Below are experts of layer 5 (counted from 0) of a mixture-of-experts language model. Rows are named router (the router's row for the expert), gate (a neuron's input weights, with its number), up (a neuron's input weights, with its number), down (a neuron's output weights, with its number) and show model dimensions 0-159. Each number is 128 + 32 x the weight over its row's rms, rounded and kept within 0 to 255. Numbers have three digits each.
Before each expert's rows: "comes after" lists some tokens at least twice as common just before its tokens as in all text. This comes from a sample of Wikipedia text that the model never trained on. Tokens count by the router's weight.

# expert 19
comes after: "\n", " |", ".", ")", "==", " ="
router:142071159144143135105129116163134109078163139120180172109126165147151148098127175044112140134108093099141147109110077120143146120116117124139180143074128159140116102155126090138126129133170190107182154151158127170167139143152130159115093117114185124118104170070116124210138153146112099095138107197093179146123160169110055093167145121161125108135120124024117150124150151162123067104081185109049111063137088080151096144171081114110137172135110119149158112156133058122140160151127093
gate2:143129105102203121165117141085148165111089158142152173127136173105113159138155117141130159141072115110122138120160146134113045163164108085133097116122139136128111098172140190140101119107137143175176178123106147126109106207116124159150125170114117168158167164149166207091089102161125105140066126116135175105141171148115107119109137172091077098121117117053156181143202113091141185134079115119126187129134057108164133104104173106137155138058108173058063114126150120133095118165110140
up2:052129147169045112140116127077155092142148138103162104131110062104180132085112077096121126126146148112129071126127151137077136057102121138129170157110141121130148164083156116106157129145164126129068096076137114168109117060114099027088100147170111086099102085122103123157161116153117139118181119133128059144098099088107115116153134110131151143111103128156176076113091119116137090107190131183120071125074176112126163129154136161147111181171128128155228152118158132087123145125108097
down2:035081123168080184101102162118095132119146137147080138134123111186073136097117100118115161134120123142084122123138103111129162116147098119122170116100115136115069163154145144131065071093123136182169090186112171099165088141131118200039145129123110122107100166148083147087170094122172102220173162121135094144113108112140093162162134075204120138159124164114189116134117125087134102159135126127089087121146150084136063118141136155118173117111107138164138114188116176139125092117075145

# expert 3
comes after: " of", " in", " with", " to", " for", " as"
router:106177174168149136133095144141144144166125151143128092124150102129142151180155022136108148161146158203168164188108065102087136148124124136100144064141185127194104142133118106123122112064122149124161143157183147145080124091131139093087131120083129102163140120143141133121141159132076123066106118126134179155141120100143111190180074156119098139095129085145129108130056095078143130121137129121105095107113147148083118127189042144083133157105090122110087143156137109167079195086157083
gate0:116171187137145097109129091149124136171146134075137138123144127117178073168201142168129095118152183125117096124193101126174135134126125138102143140074155123160115177097129061126067193065150142092123142136098153113120163087128146198096191163135111124160120131180148124152142131158146090090118138128174115106133083095107193119132150169139135121065193153103119180212170149069101092144187117115127136109147147106123096125139096115110126124113150197138145127147081065088097095110110180
up0:125165137120168106094163107137071119136150080129152167097156128085115089127138107187179161119122159167178164144178090060184099108110167135130164119129151174157118137090099060121024174072113164129180163156118105125181140147106144164107169124093135113181093143122104148151115123140110135107139120134147144113117100130168170164104124149141150126077179196127106140139140139046090100084186147130097196141195155107112102112109144149087119114138163171155074096139125087137122154134152185
down0:093149082086139088050197156112105184170107108097112121184104141103141204110150166146114157155187118154129204107106098101130122167167134124094137121106138155170097116156178182166127128063124102167124102118112117166103088148142106143190107131125112154122073134066154117139128139149085188092125142139095154131032164133126152058121128143132124138120135151124161106131154128106091144146133144125104171089115128122172133120151073178084070160167140198121126178111045113141117156121120135

# expert 7
comes after: " the", " a", " of", " in", " and", " for"
router:084142155119107113100096150097078132116164176156161088134115129135150103090155171183087071126122103153184136134130101148104160128168136158124124086100180135114119139104141141120062157096154147157182125123078085151094088106140091141147140129125113103171119112121108121124153176070095112123103155105146135115116161180142101158183083110156146144100111144100142118128089085097155139239118143144088126179098113095087207178154082101133124180065163150144194166190153165158187102107144074
gate0:110166099146092134110183181154160121072126147134113172158074142146149142068136129119120085160075138133140086134100047114110152079071139119087138112113172109132181149162131142113176125081139113158173109157133130070090123121118122124121188145117119180173138192106132075206169111107089144136095135135106031119094126138102124165113147091122164127163085183138123084068139166070129184157133109162091123156142131079099111130070119104150141158097155124118123095150093101149091158116183174
up0:116136141141121131146144122111158161113136129122117095184080162149160072080114137159113091124076183034093099127112137130128112144123155146121093125112167152123060152209130117114168093092152132145158207129145134106126119115149118096151128125117134138104138149109096061141194107174075101122058156111132006123115092122068166157137125109140187155121120105131091090097105150121166156124159130077116133143101158072128159136070126211172158113133093132097143120158165117169134148156110180
down0:118138128179145083134145148112129120177203159129116142088157118191095116095101134136102072118159085134122130104067144169135119115130114129127162155096171150138071094127121121180106202142127158101102066122133148182182161141147136190108140201070147084134126100111176197131106204037126132153174147122168158120153163151176167112136158106161091119134121135088122130133141138108127125175109132153132134173106118162119173130146082050150086111085119142174122110169135184115157138179128083

# expert 23
comes after: " ", ")", " 0", "%", " —", " 1"
router:147116112140152142085162107136134130134123135175105076147148097171138116180121096069039156150130145067162114154108074105080098086145121107126152112068198133129156108100132156142106079171140133092159137148118118160174118059108109105149085118138129174122140111150094165145155107123173161177181100188113095102127135156123104128154127109119056133110091107140124115094129129144070113084103136171119126113148172095126085133116196105132163083163172106171132129102197135153037110181172196
gate1:137120149100115105148116128119189054118078092131107075127137155093091068133127158152124190103110108107132094153115165159097120122145061104166108082129156194090148173151094123113098122138125148108108150086111135085155155141135179147164155117140127120154160167147150128124152035110119224141108116132135153196089098121175101087165154118123182130150172107136128142130175123080081067097095126061112111151103113141181105152095113180148121146097139164108033113141160164088096139152114154
up1:131115152138137054134128093189150097059137087149083162181109193129151105150111103128104134179109126115083137119092121189142121078136077057031081116116138084203170157164104097091134145164148095113174146139108136146097103169178114126118106120142136131149126152155051119139154091101190157116062121111134166105122136147151138108130115105160126180125135088156162128067139064134059187137134112096127117089162138120145132125161145096107108133130122147089094105067181120101112107105133093
down1:120134131099132197135085162143140142105175179149121075143178180211127115099160232096105056131111114118134073195049143164083110110137121128145108123110132138148135136124074126128134106127128163142156161086162161159151144080140136192143122126107175031150092182134113146095182131147109053125111126155138093158099102133104168108114134158096127124101145102119081137043125136130095088142161118103138114120158103097144143127143134112175100167084148174120149103163159148125104077144144101